{
  "n_experts": 32,
  "d_expert": 192,
  "hidden_act": "swiglu",
  "n_empty_slots": 16,
  "router_score": "softmax",
  "normalize_top_k": false,
  "routed_scale": 1.0,
  "lr_router": 0.00063,
  "norm_eps": 1e-06,
  "learning_rate": 0.0126,
  "batch_tokens": [65536, 131072, 262144],
  "max_steps": 6523
}
Below are experts of layer 5 (counted from 0) of a mixture-of-experts language model. Rows are named gate (a neuron's input weights, with its number), up (a neuron's input weights, with its number) and show model dimensions 0-159. Each number is 128 + 24 x the weight over its row's rms, rounded and kept within 0 to 255. Numbers have three digits each.
Before each expert's rows: "comes after" lists some tokens at least twice as common just before its tokens as in all text. This comes from a sample of Wikipedia text that the model never trained on. Tokens count by the router's weight.

# expert 30
comes after: "  ", " 0", " 1", ")", " 2", "%"
gate0:116154112108127122130148141058141113147120079125102135142113175111125146101154140144152125139055108135147098107104108132147103145195115143126091133117126153127174124147157164151113169156109107135156108106138109121113139143167135106183110156126110145119139127106127089125152141106174128121116153140145143154129084119104112143153111114176142105116113151135099122127097122145089147122136156118099154159220101107126127171204160123140116108130106114113121100117141126115098145111125127
up0:122131133141134122168143149152165122121146103094139139158163132068145124089157174121119103123133128108153130100110113148138115186121091141144084135116138151168126147154153158098146134157119131121164133085167144132134128130188127146181127138089132139114117163105138135124110149092121087116115097151147106135152138109126128163135121171166136089143091112142107158139093160109144105106184165144117164149188104151116147126155142099126112102126182129144125163126126108096115121114104137
gate1:124092122091137119068127158175161113123134066109148138096166137094118159135130130123120078126089118170122132140115111149110088118145113175119143122115122100144168125139105166114091139090146193089107153173127128138131153166171119165113169138070165154140114150138150118109151124115108124128134131108174149137091133093176139119137113122135103149144128125087146120122079130140128113088110129087125091143138100132132126132145120151136130099147133109121108110085134086125141170078145143
up1:089143100111138127116139119179126085095144121148166108110150133105157138113150114160113094125100115153102154129135130120137084078147117149100100146114120130134184113147124152119106119119182141105111127133119113166123132141158149176097168075113154192168146137135127102110148119111130125120083141099177178135095138109125107090166105111100124155163160132108165146113136099119139150123111122104130098135123119146126156171131109182132135084137115137102123135074116158117134129101126121
gate2:168145121101152101132188131092131096144146146073130089105117115126101128151066120143127092103101125151187106114137123097103148139171147099126118146107139122101147167129137131102052143159124101119125179131130112130136187116097115148121141145116155109072128136113176109116107106082113157139095140079148137135110165112142126132120145178128159183128134139134133174116124152148108124117162127145129126145088145121162145142134131155116153170094133094104104094122105178181157115151124140
up2:113115121158100120153127076143066124109190118135090130093125120125147120153115123099124111104164112174144136094101103070143130135174145104108110079125116106100115092139114085123110116138144086096135110160114110120123114154125124110075108116125168101141102110127108134103126132141137099147125119150114156149105107149169104115152136108070132155112149113135163123125137107103080168126147113122126145140141110147145128114152134129116140162152121134136087147098099105115162126163149145
gate3:137110075158105103138175115128132139150127105134161104152104127159113108145108143159122095142110118096143097176109129059129134172154089142122125102127123115138103141099143181094096140166129128118131083158160152144121121094117060136137132167127094124097118134149133073153092123099134164162134171096130096122128152109149087150126146138116109146143099118105132148093116067109149072114115159116151097123143115131145148094120059132136106152077143109144134146104115124137126103116116166
up3:146148123153121157108140179143095146115104154120195133127115127130076145180135191140110087182130157105158117112154149142065113151089104140144059132156140078128093154150102166131096135154109105157166105154150100128118110146122133138159135094135123121122169158099151121100170139109141155160100110107118117131094144144123090140136111137118102118139135123115137134108140118133113105098150146116156108117119108122148112141119118125105137097151190123128130163139092156121131135065109132
gate4:110144114156120120116127178193069148124156104128150123140147082118166119121088092148142117111153118191107121116110123107115088159113118136149144163151130134123114130115119108131131127149109108114115122119117132129135163106152093096099135091102124123220085130180140112120130124111155130121130100151140116115099137112127106140130110154157132115161108126139140151145122184120161157183129136114141085156122140107147109145128079120134087123160115126132086125126149086165107141073113128
up4:080132092138146149161092110083189143144096130150127110104136120120123099112136169122149146152134129093131154134134131140119128128130122164097166105095116126150138150111124125107093156113191137138138145068126131111129126118138126142148126129082135124183143125129159138153127100141134140125123073115128092128099112128106138076122143164165145129123128166146141087112168102166161145137124140141168102139113121167128132134093153112086127095119090172149092142196132078144153155121154130
gate5:110085133116107117175128134077112156105166136116136126101112084114080114156102111117167105141127103147116118166169095115121119144140114119107151084113085150120126111165092073153136159113140117167124130164134121089130119164168171136123147125181113128118117136131152142104096159130148118122088141131124131132150101143110160069109098107108119124123107147168137140115135144104124125108148160082148116142134179121116121113133135144131100141134130121126180132111194156145168103124102116
up5:102061114110137106141111142117163156105159122128141091088153113058117136139120123105145142094147113130135088139127110132126119108160100132136124074156124135156105147114105094150107151135134116150113087089164094142143101122115167108100153079198143112110123136157121146120098167110144147136080145133116114101136105126117183124142160102131136156110099130144128127105123103122137139096132151123158128131098136146110116106122121140134078126139081102157145118134174115131143121141103143
gate6:133103088131153116151138173116116132123129122101136138132124196159172138115117095112172135126144095130135170157145142136138100106120112155092103108088103099126154158122130142095133108084115178146136153114133138144098111118117122096119145125134136097165136117145169176128145134106130117135069181144105126112159121117137109119108114121137164130145160068159161136077131172132123117155137129122153139154145098148141149096148113119133091105132113140120101150093134135167120146114119109
up6:155136111136159130139099101127159168129122113103171140112172112156131135181124095103146124141140101144147132143127095163120152127127105131139143141133172120151131126106139138129103149128115163145128142107111154130118136119097099102139135153187121106128093098132104140072084098095136108117107143129143093127139130130169138090132139149132159168152110098094141121118151151143125119115143177172174139100098100109143117120125165153132135140124155098149119134159110109148133103156151142
gate7:164157113121095125170159153109123085123141137130149113157132111151101134131105098132129137109130144134132113102122094115108150090081095117150114112126101110144171129134141124127150160130110176140119105101145131173094110104109112159118120125123159142126123140142140144145078133143139127100142143124113139127119183115123114149139145142057115124135110106145104119089126119114139143161154134118159123133123106141138099111098126085122122129134154119112125089152115141117176133155154132
up7:117107119147073145120071156141154139095125139127133101157126111113080133129163159123142138101109124116102120120140108113139131105107093101138135132133084137140133108131130120097167120117148119120105159104144100113162106117123142131107139129112095118115147142114118126111100150143162113102157122141102145130106159113140125142153134153132154104128076109125105151080123117119088139143163103158151146178138136125135119125131137151137085155132127132179122130151129137091140146120162146
gate8:138158114120112120151148130132098151156129115137138105122130169174122127119095126157155116107094144107114108109146141116142118113165160111113124106108141125127135099137115193125152177149119153110172106135129125114121136125141131125151110126168113114135097148142137133160140084119163125139139141119114105137138126136103094155172112044113161184142206113128085120133106141106105129149106121151128128104122115138137153143124131138114159158112164131116168091154091178085072136118092132
up8:144115166145140125163128140122068125121104169134153150122161127110110090096141143122085125077138119165134161129110121104123149180119133134122090147147146106124091141104102173124147113130129137162128109096127131119110105132126146141135135096080125123101114157116142119164209103156141067118096121172127131133148121118092184150118117128154096117099161128129155124114152089095147127137144119087140146139138139172112137137152109156116112085134124154127137104137155120141108150143143147
gate9:106092114143106104144140163128092161195141170129105137105148189171113106150110141140120130125135143102116130105138115132160167106169124143148132119167103137110160083136143174137180130142130100108133109121103108081112107111117111081152107071147100130113135133124155141146144136104103159142095111114094079125132138141129121129129135116148180160130125099125119120148094173116140151148153144154147122109125111172112092167124135155125108105159124082124126102121107130129133171128102175
up9:122170142087080128121113162095122143139141120187144155123120115148103167176126103104129135114172145135150107116092144133126142112106105095159115144133125098121155138156105132126142121118131130118109124090167081099123166161130130133133111115111124110145101131140121116109121086072095133109122120120118111142099114143123146157139101135160151184111163055124125148082124096125152112102140153108120123136133117171149138140146151108104154130124112158105129104132163140099120125131161146
gate10:171124120133130100102188134152142152154108093118152102121093101116135124134165120105187149135108137131139135108110154141115082144131146140125104135147177113130082143158113127127110119120091172140164137167159119138108153142130152105120161087127123119116131120149130088126196106112102148139112139092101133108140127150091145126103138132165106139133131139164099164130151110130138145112141117116159113089093084103089084135143146143158134123116096133141110155130104108135088074125114141
up10:101126138151130151115087113124155139099125090104124121067141117175111130103120114147149111138136095101169116137086120047126107146161104123155100147163184145064107109117127120147108177109093142140126119160131088138144121127117104131136137112149118117116124115149123107147058135165088141165124131111093145154116180126158123160125142155160079169102128118122119108108156137167142120108127152107106154156127126085149139117103122107090141130115137160116119133117151155130159116145142120
gate11:121113126130150123105136116154114168117144093130160107126138135128096121122168126137141122112138137131164134074123153117173167121154093126116137121171116117096146131133165118117122094112093152094091123156139157130121133119142142136103083159109151134147136101111179131120139130132125107094149109140153143116090157120133128153115142111143143157123073098113127117174115151133102111148178099108120134092138146135114107109145126123122093088141132092096084151130108137156160119115115133
up11:185156135147124069129118120098111101128139127118152112128086140138079161151147121144172170104166122118103121108155180143147094144136140097089107115131123115124153151145129153157061138128114140107105087132088101113132160109098117149133166153145160156157123117131118145157128120115147171172127122118119146164122146103099126138151162115146110119155146154163110188127155143141160138097162131170130112156147113144148107131181133165129150129123119155145121118118100126141155131113124152
gate12:125110127162080109108147120108135110130130137104130147118195098079146159147088099133166104138142106121071106146138122141115170125088113124094136086125117136111148129194194121123153129102071108093139155139172099137157128118151114130121151123144131144128097126108146116124148155138138094108138111121193120120135147140141153144101134088134150111121145129144065108123101143150139111165082172142153148124180157149134116138158097137103134083113180170103161089143144113117154149143148178
up12:129146141134129110139106121082104107115120135120124121127131131149097136136147126115079120095136150111134138121130129118144137127091096116163064121094153143139090159050090135165088126129154119163134139096098132125079117137131122085127134159168121120149164144111156139184100102112164135142128151129093074089166103142108117128105133146122138146132138138128181134117124101114135155143172109118101120105074143118090149116113130131130174149145111123151108162128132129174118126112105114
gate13:123135183125134098117128134126091127099112158122116132139125140134121138144090127110130088134047145147145095129162089115140054122164141133095141139122147137121116109116124129140149154123134137126130138163116134146151129114146128136129156132099149146110088125128114166116142132133202142104092135067147170131160119127109152131134143112101107131110113129100123134075124104116048105130098110127097165105139142135094135164134101158163132114113067133101170119116152155135112104111106125
up13:110148116118139095142124151159147118109134154105135122096144130105151116141133140152150116096085174173155130136127143141155094125096140114126139130094147144107117167101142124144144122134152133110083151122149167159132135113130189132106144159095155149139093118115122129131166127104097178096128090106119147154140115121137132104143124138116157110116136130112152137114126089123064090050108117136086129136123142133142129150144132137137140183120165176118147183122160145103113136150096081
gate14:156158104109120114130141125113142121119150131132122106080104141113134096142148154133142086133111110105122154094183123149140130146125144086113159148152119134114078126119086156147113131150123124109125117138133119143129116121162127115117147090163106146124132155175089113126112138110128128117127134102106118126151089141110121096153119153148113119128042114079084112121120164120114135096138134112141102121108085128152136117133126141089123150116132158153155172135111147171101170121130099
up14:133155144099104085080145137107172147119135097116080146095104125169095092122130112137087134153132138099098169128139118067101126171136143166120134157140127046158090103141179128106101099143157128155083120153121121080111128101122103083101149154182099080125080131125143123117130102099137124101151130162147124123100121129135092131146123118157123121157120121098092096127176104113119153133114112135155124133137148149163096091150112146133147132119118152141100131147138122128106126155139096
gate15:112155127092102153139118114070137129144146105146134091121131170139118138122103090124135093132131133141160124167125139100113145119118104102142110127136123150118094114123136148092150120171177163136160128100130122130104127089156149122119124119146171126089149085103108167110135104151122141117145122089144089104082076176120071097143138130099165148157163117152167137149151150082139164108117146086121138118139124142113115137115150132113082138125137154111089149087164119125137114134153145
up15:129167116120116137108073080101109128164180125140138096142149133122137130112126105074178155139107146133130153141184137118108149120128100109077141140099102137147150057145112108119132132097140134162090126141120079097086084114136145143079123114132176128068143107139099126130160107126106135082118118132108139073180107151138177132147121152098123100195150158144185112178130144107141141090105149109115106124099138144098166136109149115140117162140148150133101106118131084122155107113150122
gate16:102126144128125115121160124133095147137111130124120115138145108133149103197163160110102132109082129122155101134133114152124130158117142091131081107060097110136125099103140152146134138121121128158107146142104209166092132115106110127104166157141120126120110142122150126169118134093116125175073152098119110147113113111149079112138138133128097115087147160136116147137119140147129118113128119121122155076115155135084105144103129148120104128050125109135141112093148164132158125119099129
up16:179138158147133122131123129104121165125116124180113116149081149160142171108141094115160105105142132145136169081091172105140132117126132055158121105139149098136159178144117100195153139110112080118140154121120085094146120113122116160127171155128101110101161107119116100118124154145130173104147124075124135120121141081121130148154134159126108156118134116114115141133123128114131163148139170127135156168142128095158154096134121102141173115122111090111158112116146149121123140121125119
gate17:117146101114135121160154130163128107104181083142172047111143123087149115122103127157120114125142149107133130124112125139137093176115095133132126174145081157148143155145141139106101106124077124124147116119120116134112111132144108124140133150141142140112134131120163124075155150122121155159082130152111119084158137124168102119111130186119131136172137160149143128124130111139096142162144110116096143175104109126108125128080102158146154141108179097136122160156114136113123129077125149
up17:086133126117122093151097132125113118143142119141113163176125119152094143174156162112138131147110144160131162119135138150121109097119144120140099098128172124165109103143122094155154172135151158132153106121155141158127144129122172110157149109090072147103117075126169176154153112093137151140101142166155119139149123138119140162130077104134119144099172106169115177118151134077147135088095145158091110110099080119123163140125118087119099121132122122105143094115132135128101170155143138
gate18:157118096128153135162160114156150145129093163162144124091167143128125122117142131125126122187132176154127109129134119127106172127172135160092072159110100118100164116152139180123120150125130117131155156148097064120149160109123126148119124140180144141115118116117103156164112143146111093123121156095105142097079134112145165147092103121132142181099132132130125089131105107170122142154158143123128136124125106132106148134107117127147138098108124106127124151128131089150098084151145100
up18:127177168119117137148131130139096119119162109140170154107138118134128191142179115138101126173145118146140143142190151137140103131072120137178171137129129154125131107109119166109142153136186158126125108058143148113102099165126113121100158133112124142150148110143134165155137071133122163135166163149094152135097135117094102110092135113113100133143153166137176085125108125139145130102110133120162117114086137139120157095112094091102103114127127165160113130127108131130151134127111155
gate19:158126107136134100160094131114130129133148138176123108162180128129093148164129108103188136137096125114114178152164095133114117128124148140127096150111088117155098104119119110113121134098133128128115101138119110104128172121192144123195146126175165142144101113114168122154140102136139097158118137129128148163116129124175141095162126110111154094158112119142086100157100168139104129110101133139143147153115155105137151142107116114124144079116090192139142112165156114156094151107134129
up19:124103151105123119110158125128139098125136141093115132097097097140144127140165146119093105143143119129133140069101122111094143114140060143127144118152108147155148160156125153143126129150144160123128116150114117112113109155122141120112071124109146120101132153167120119135076142143106209120119102151140166105161132143078096147119120161114098154118168139133103138153161088114119127155162118118095062121116123144104116113158123126112089171126155124173129117102107156125152149154109132
gate20:141113143157136128143126159125146095117125131154116142091149118156116137128126115142075152147116099149093136148130124122115120128135105145190139106125190125117114155115159138136118121116145130104101117107137126152129173170151122165156092123107111120101159164134126121123154143095101088150110129148171148154118136129136127171151077106113122100105137148142061131110093118113155146098128107175139155123181161117108116087087136140106126135125111137094118128134105109086139163181101127
up20:109132132098186103133127175118144118128120120126141175112162096133086135126107120124121158162079081123126086123140137152117097099137146106161119132179156147160166140129108114164117141127121087119136105123131101172125124142128145165101122111125103150106166162152093145126152155106103111149125123116136108135136145116144120111098087098136125108108137136174071080117127140110124143136094090105141163143126142121148110132058139130115139109128110096136127121180127142087150150122094127
gate21:138144141126131146119153135163102180150133107123112140127122097166125107124166106127125169078126142145176169147116139151162137121128127096158117122142138129137097142139158170140164102122119161124154108160137091164104157153126133090137115151148151148118116140133149097188116085168125138121093104140166083116125086088156183151159145139125127133106114166166131169112124096152108130124124120102104121131128103128161154136073129114126109151153139115136128168120115146138139129096118146
up21:152135084150130104138113143107135144103123141128143107149141129155123122161065107117136122143107131144110114118153140122073149109140113152083136094112123140162147102092131137114118121141167109148083138120080152108085118091106108146086110146137105107140100092120139130087123170102113173097159144148093173111140137154091082124101101071147098126157108149135146075126108127121148148131137106142126105124122152139112071117184151155126129082111169124105112111162132086104124105097119097
gate22:122139127078121103088101163114176125143116131130117130140165092111152131161146150088124122168108134163094136161102131162123155089136118119110136129160104142145149121127091119113105135116128121091129132140112133150102127143143150090157115154125104144136140114143127139127129116192113139147153078163123118133132138115100168128138162178097151206125152121137139128146160128113175106157129095099100144116151136110167152109140103096124117151109122129169093119122092148116132155122118137
up22:168122106140172132112153164095145129129117160100142129139182101119148143128135134157088108138148133177129158141115110127130161126113125136120120142136113091119165094153105082140130149082077133101156128136103085139137131136137125114152128160142162143144145108125118111126133169140091142123110093119113083100108129104102175143134141142134130127120148099115120154120142112128134090147153102073074143140137111142132143134145126136119134138108113111171108144133124151127136118117082140
gate23:124120113145158095166175130087087145108115118101084144090129116129094068109089125119082146163139128116129115132127117123138166099129162140128132144093130129119143113157103110132117113144139130090118132151138139131182150147146108102139129134137132116136107132151156131097108124159128116123115118139098090134103116108132149135102138142138109133172180152130173137105136140146108143151142172103131101147145155163115112098143129121141127111144095122117137111113106130132167112170141119
up23:168146135159060104165163105139093153122129089167144113114135100140163141201114104116126126118116124161161127143116145130135116124162174144140123111126089143160087123111129129106207128126123106111110154124136165133100113128065104129148149185143152105153135131091134188156149113134119143105149115181138120147118096164140159146163108076129116101143133123137176089122128102126132125120135155127129184107110130144145139120111132142131193137152105114115128125089155106096122119165174133
gate24:088115093114110150122129124140145139129112168078118115162169114161171130175135128145090122145094123125178122090110082088114146134137120127145128159142099166122154153105140113097069099145111168087144133090141111122127126101123157148155108112157107162127201136072130124111121127141099089133115165140095136085135132119094131103118144079128129143130145102106167119098139137129115151112111150112101148128101136152148154123109081091126134113116089106108154116105139137109093132096115146
up24:128163089127135121139124126139116117135095128101102124147122143183149112141127112078139107143136121091131101137117122125100208122132096144108141125122113134092124120124168086115098077070150166107110134100130114147175160106104137095079156235158106145138172126127123154110135125132114102103125126133150124084131130108121147144105155127126116090144139136121148077101095127130125127128107117096128141114136105139105139139111154130126170118126103089150128154115147116128118133164147086
gate25:133156111135170120141168143131151141179163132152103133132113123142118163148106141128105088112112140177116131121203074133116121141116180103164158110116121129127097137132132151124088126122129142127086085155157079148139121116134169094092118140137130149127148156150123147112124139138127166146121159156099134118132117109130127100148134131102110143117131189090135133105115138142129118093140091163100148111094112117115132124148094171117142119111098127082109071091104089116122136114112190
up25:106085114132116150152123134133133121128142136123135117120136128110092139107103122144172151159113133083118172118114157109166133116137119114124116161139126108103118162136113113161146129090152133126172171134167180095116114123117152174129124125147142126067113093118135116152099112141120090106096103132150057141131143124142120108099128095150202136156152085127175138135162100134090138125095138104129157137132135137116120105111140119148158091130147167123103133205113139148119152134134107
gate26:157135111098118153107137127096125120179137112117142150189175166124126127130165100084144096094114134111138137123121131128145165135138111107153124085119156183094146126096136113155128115137102184149123104164118115117115146145127161121087129186126121120114154147120139107117152154088134154171072121086142137111094135110132137123140140142124117144081160095173112123143080088147122085129114117145146102104140149131171118118150111101138118145143142113152118144155166140148115129120113145
up26:130166163109102113124140133147098147079105125119115154146147141187172113125155171120117091109123165144102107088128147093122126128043133139099103113095125127143114095113088100120144126160146126119082139130197133158104115138131099096088147089102126136081131122087138098102138131123074104181113150127134152161127124095129114120104142137105157131162101120155148141126108118144147127129116153117142151142157124172110145128100152120145113114160093158110131117099105133115142118144150143
gate27:113139146138143151090100110131123148101117127116140097071156125147120161135137161118151116142188129141131125111125114111079089093124132135107130080112139087125153117108121075112116116080164127156142132155116149132121108124137121082178174145116137072165112128127084151104136132143079101146136089175126139159134139111156137134113145156112142117123109170130109110141115160130110060124117099197079149161139115119107126153101153155155109095110133132154129163135121133155110139112082103
up27:111140129155142116139149164115117118159116126142139155161139133117144136136113144120141105102083122143097170117156134127162119149133159148095170144111116109096098104160105123136137111125118073116172123091128096112146145123119124157101105155101106116128158113105155086110135171120164130124160117071094138111120153128168116143144156174106118129144138081141118137125162064131148106139079122152163084126097097103120123068139087131156143146161111120096118116155109129138150155108114147
gate28:124148128140096143144148145174114150068147123072166128089094154107147152132130115114140154089152111082142147177138173097085141145109121111139145149120114117083094154090101136111069108142119122142089134108139127103172115171175122111127126137123138131146129153084116141123094143148137046157134156150127091145107120137120182122154147122124109099106127138139117129126131152092093170145122086102121140144106114074111121115089118162098103126123118112163093077109123104122129133180139130
up28:122133130150128146166123119125129120153116093127086126108154129144158078141126110141095116128115139139201099137122136111138120155129154126149146116116148104107123095106086141099083145131149170138119096098097131196134130144111142147118147097085172148135111176125090136167126128131127113126155151099155135139086170157136088099118174131103117109114114122122135134151148170151097118123131168138150146157150126162132110129108159138082177161129096074131130156142136092077129126128128113
gate29:185153113159117121107150126142123157113162102111129103097118122129186137087136142162155128107123161099150123098077133111082132126123139131108112192138161135146157151111078135127139137162103133114145130177116128166144137139150117071148078135111119127132132158124125128163124119113140118123085110113108091097171131143146169122129119107154157202123124127135117185125126117121086137110118134154107150127143137138137128110098136090101118140121152097128086138112167108108123114105121170
up29:111160116132140127138164128124134090138145100146126081126077144154123138122136140129128090137120110112171154073144146144113158159156141184128088083138116127132134135135125073142147158131103095175130113137145118135155123113145101095134108123073088101112090116118132144129102151111114130120122135137163094127152170119122081169123155153151121159110079060126126135106160134124116174128145151151100143194105163119144128148121113152103099115108104151112098109108155130125109125107141146
gate30:116130140125115107112161138129164145127161102132150087114174131122129142113058108147127170139142129085129136149144132144185062147171099108109099173105106093148128108209111123122148149158123166099113106117169124130117163105166097119125124106113132112151116160110075114130079137111132103169130126132117143117122157134124125154126143114134095135112124111132116123137116095091148137140124116169119111179131107160122107133094182109136133170105138107116110100129136112086111094078151131
up30:094138148119125144145143104185147123131142152131144149164149149102123158170186159168170124117154133146093091148115134110111139122079175120106115147143108153109192165092118138095142132112135083127146143118081117121150118141095136145110160163113109128118162123180123107082151139141145116119147122148122167121167133133109151144132128105114117113167144119128155136092129127114119154134114099107122116130166139135166150092080136155135147151131140125121078131136099113164111109151138145
gate31:120118117113093123123118127139108126103108189090118101111049090147175124136145139121141135101187119134139109144167165137141177109102103136158126136120118168146155140112103127096101123098137107121130090078134149135140132153107100134134134150145157122083147114144138130114091181134123110099121089175134184151142129150135129125111127145083124109112121091138151121106090119085148189136153148118138096132132138109119142151110093116102137165151143183098134113180179098121158143116111104
up31:144165087148151141135150164097136111122120117159114153119137117169165127086124133125144140153109165108131139139136121128128105088145130143091125123131131164109143101147155099100148104132136103148139127158129134103173157112143148143118088104145157118145135101132118112122159133117154092097154142171116142128132164130121173156144173150109155103161081137140140086108107104130171105136148136061126135124083108112118115128195148140140115107106134150123124142109127111115109165115159128
gate32:148155145132132078119088149113132136103144125170128160179125111160138137155155113158120184150109152148100106163124182154133135094109142182135136146125118127168151111117116116119094119168102132137133112093160131122112203123152146090142129111150159136151104104127099084139100158134111127144141131151100078106106109155185167123098135136128119181117112169126113127127101151138150105110124122144136129130124100097085123195145152163112172142095142133136158140059131097171133093112118113
up32:128136118119126115111138135148123103155133098164138105117124123123131099131149141154166117167105144144137126115123130162123131194080150116137141115173134154134133071109135115122111169128113167163103094091137133122118157146159142105136108158121163078119088092143157099106128127129076148143142143133106096137131147125147113093122107095087083151115122125176115125153108165144124136087144117162174143105131115139105102119101117148128105081141170144139110127099124105182147114059097118
gate33:138120130147153147123146132100097171152093134131157149151134107103091129142105121132162119096168138120078134126115144113129156119119145105114133152125126102109120071138143146138135116099160129100093126118161137098139142155153139152120154137090123111140134126136165082126135113135096122158143152088098096113118150091109112139132127095113118135125201151121110130167092080110147149115120130130127118077122098118113174115146101117098087172124126124117134113163139129150130146114110155
up33:155126097136145129181110119106140107134147120089159142117130180130132149147147163108075164193120105111161105145128117143122137107103094130142091145126155111156120181142101127116094136179096150147134176091078135161144069129136127152124145119144120136120129156101129161133131126117149126112107105148138130099135124149137145103142152139107087113149103130150119158066126172178118151154105110115099141121127124142104158119106134149112167109120129125131111177101112125094152105154131105
gate34:055093085096118139136103152122094133144121149123071143090153165133106120083111133081116070147118153124113144148147148121074187091137113131142141113213135157127138121134149141116133119094122096132131108117124112157147125119128138164156142120141110146138147139202137101152090145120127162103112110147121113103157112131089115149117134085135107140160160105109116134125167129135125099095128121117155133123133129165117105137132125094152094105118109107173121139157154145121143124117109112
up34:105152111141150108097114145132122137113162140123118121124146092126095113137165143148134154127118126110115170155098147150116115122115117117129149111081166187148133115105116122161194169148136104130099128136155137098142122133149154130094109149175102137151098137128121101130111143130156137144123158208116132107106138105158143121143151101147119125123128159103145154127115086123123148127097115160099117128100121104121129109119086090144139158095128127136120125107165136172145123117063126
gate35:132144125116156116163125141123070151111127116105133106103152076136136159140094121115091128142147128106086106126114135145133146151102134113123144082147107095190115140108095118157110131175128152115073120079174099127117139139180123123116144086143120115118155143137142112107134156110128160130151088198146122106123130135148126128173117137100138168101125111088134100124098139128104148092135150168150159136145081129108075140143106141126078107093104149144168154101181134132139162134104136
up35:135148118136152141132161145132153126112124148152142109141115138071157141092115126130166133112143129085127134123136161131131108132148100128132117116177111121144146152066109103089119122126161144128095119117103123092115122150155130168135119128141129147072168122134113105100149088132113127170125122148087200061130138113107135049132125180112171110103159111145119107142165112110103121080165154119179164127101120133111108131132154145140104160115108127138183146098171143148160164113120158
gate36:132132109134121127145095131141137110133131099095117122128127110113137137121121104142145082120123085146118157151136123104106142110140162157108122140107100127135114150180107105156093195114140114144120157148082114133090119163144122213172114102129090126173130127145128150111099125090156171104088142100174153140118124151172119116126123116118147147150125118088153100134125131150143096154138143114149148117154161083122142149158160095094126114131130147128143137114148115095143133114113141
up36:138123145127100116115135140136114126119121137151117135136112152131107125102147121177106094132157118160105100151079135188113121155134122086131113141152131093146093159097184106111136126119123113112113155157131134133147123148085141166116154149135126158094135126123101153099175115114122150159123180148109143088083131117112117130115124161062118155168168165121096077059129131121136139174096139139116116100152138156108160137118159146113153118129178138102111170097159143109078132189121100
gate37:150151116159123138111190111135114108146083131164128151107159166108084158112126103089127132111129170136127134084129140133126136187095169108108100096107153167093137096123076145110114165150096091157097125106095147119115153128143130122098136131139127140144142126128075122156111145148078138095134146113142105117131116138137157113129153119121126129149131147122061133072133076118136152102138131116141125153139123120123175131182102107108142146128118145137087134136086145140149108148128144
up37:123143098155148138110110120127128114141115158095130138125121126123053151141103139118139113115124189181093127139124133133136088126091156156080096155096139194119132128110112133115127138151129096153118127109103121119140137121192117117114086153162148126097119083178114098139146151132118140116121142127125138118141154129120127139106135138131184132129187140117100148101140106146115128096155140169134111171089126133111113091143108111155197111109180136161105150119130158144058144170105123
gate38:142100137137108145130124149127138132127117123083141156110121107136140106147152125112122142131126101119117137136110119137085200103128132141126164140137138080133087148191110119120075089115098120142137170113124113122137135134074144114116112138128092123101131103060094124144141141088137121137121098097149117161121101137116106100151118128146133123120121117107121161124106101150147111136110097113138091173077127099120132122156147135139128159166118142129138083126151087155146125102122092
up38:103118107098091128154180101157115114113121132146140074138141094129124124141171104120147089127176084117153128119133139110106070145093109141103159095132102183099118147129145108095146111135137089098133107130162129145154119137126127120147179133160150120150134092115177122124100118159142169191112137150114119123129135118091128124148127107158120064138142112152137145138153147109113129095103174147073165124146115127142133119141134145165122105090144160113119122145125154111128148087151136
gate39:124113116140142135082147141139114102122129073151131122138083137121144074127123125147144115129128145108118102124072121115154142155182118140102099145135083144089134110120088119117159117106144122084081160155118088110178141115165109137130109119138133161128137114113096099121118146143102115107143125128122159147129153124160176136095125167138151120112100133109120183103082100140148082139145111085148130126156116164140157097104126157124138139093134118122139147136127098149113142137116158
up39:132137107122122145112131165120146132168081134139111192165102150109120102121130116123130098110117126099109148140115147116119131107140113075134102093171122132141134133119180166159131116138131109115141187138105128147130137103128120112110165145136098137153115129123150153122128123150185121127099102115146095190120068130120097142136124101104117141125172112142090085145120167129149144130146121161126138147101084115112137171093126114186138152084119121117090095129098121129110116141099119
gate40:145148131150106108149114138193141139114097143150119125110110167135164116129089135151136126180132137147164096114100145126116128111098095119103142144175113104111163156109141137116115138072146098138108126090129083119135157110111156124143107113148103107125119148131136110098123162154119110105144153105119171119143140137126136157139134096128118139127121151147119133095124103145137127137120133134143127144123173130126066111121135167088116129144171126128091114088128139163159128099165134
up40:169152096130086109134135131153106160108110116082157130097130105158170122093119123108132153105070117153100148097080088126180107109101115129117127117144152129106109108152100099103110121107148163113080110153103134106094117127089120176105145121086147119097125127165130136096120080104119104140158071139101173164114156104134141133149100102118145171171085120134141083111111135106128132157150101101166107111146103090148140098118109127116137150196101089081136123094085104148140089104143104
gate41:170109098181098132112139109118091115149095092136106136091076130090132156135149105086112162104139088130120119117154111158100154166109127157137144136117101136145122120136121114124130128114127111120148087122124105153144175107131110142129121156146106116110130131101165100142130137084170124087168103162175150132105112104151128165113151159123139108168149165133096126146146129129113152110089117120147105132129134109141092108172119135154090126161111118117131144091103143146166137106117110
up41:135130126090132131176085131120165097141157126104134180145161166166131157132100109118174121136117144123101131184163161110144112125131125120120129134110141115155107063178128128137118094127109130143140150120085118186142119182116148129130089135157143135157109121144142149112123116156124143113092166132110124150100116106131117133145135149131086151107145140128102110109078144162142117130144109149122165110128114130116162155053117070127109100143126129103120138117089122123122117117119100
gate42:101137104103131123153146138110157136069123103100122135124114127144143114147165101170168097175121151112134127137112122122117119112161091115129139180098139114132111119130174115080135125167172141123142105123119114106154142085105130129116131144164086146115142118135139147163109113155135137130119146129117100133130126143120157098131121091128123132121117147109116112119118110117104099151139151101141137154121122155106154122082088108166135099105112129099147125149093131147136087110096166
up42:131109132172115131110118110097112102106112096126084142111106112157120090113138114148104133127145083108128121137126134150129128103130114105113150063161103092116112129123112140155191101113086120101141149099145162148171165157177151116087149115118128103121134096119116132125131083132132129156192095139147107094133127113117109136147104130167145176149180104138129088109140112094115108130098093147120158137149147109164117114181141117145086138170138116126096134144165161125086133167150090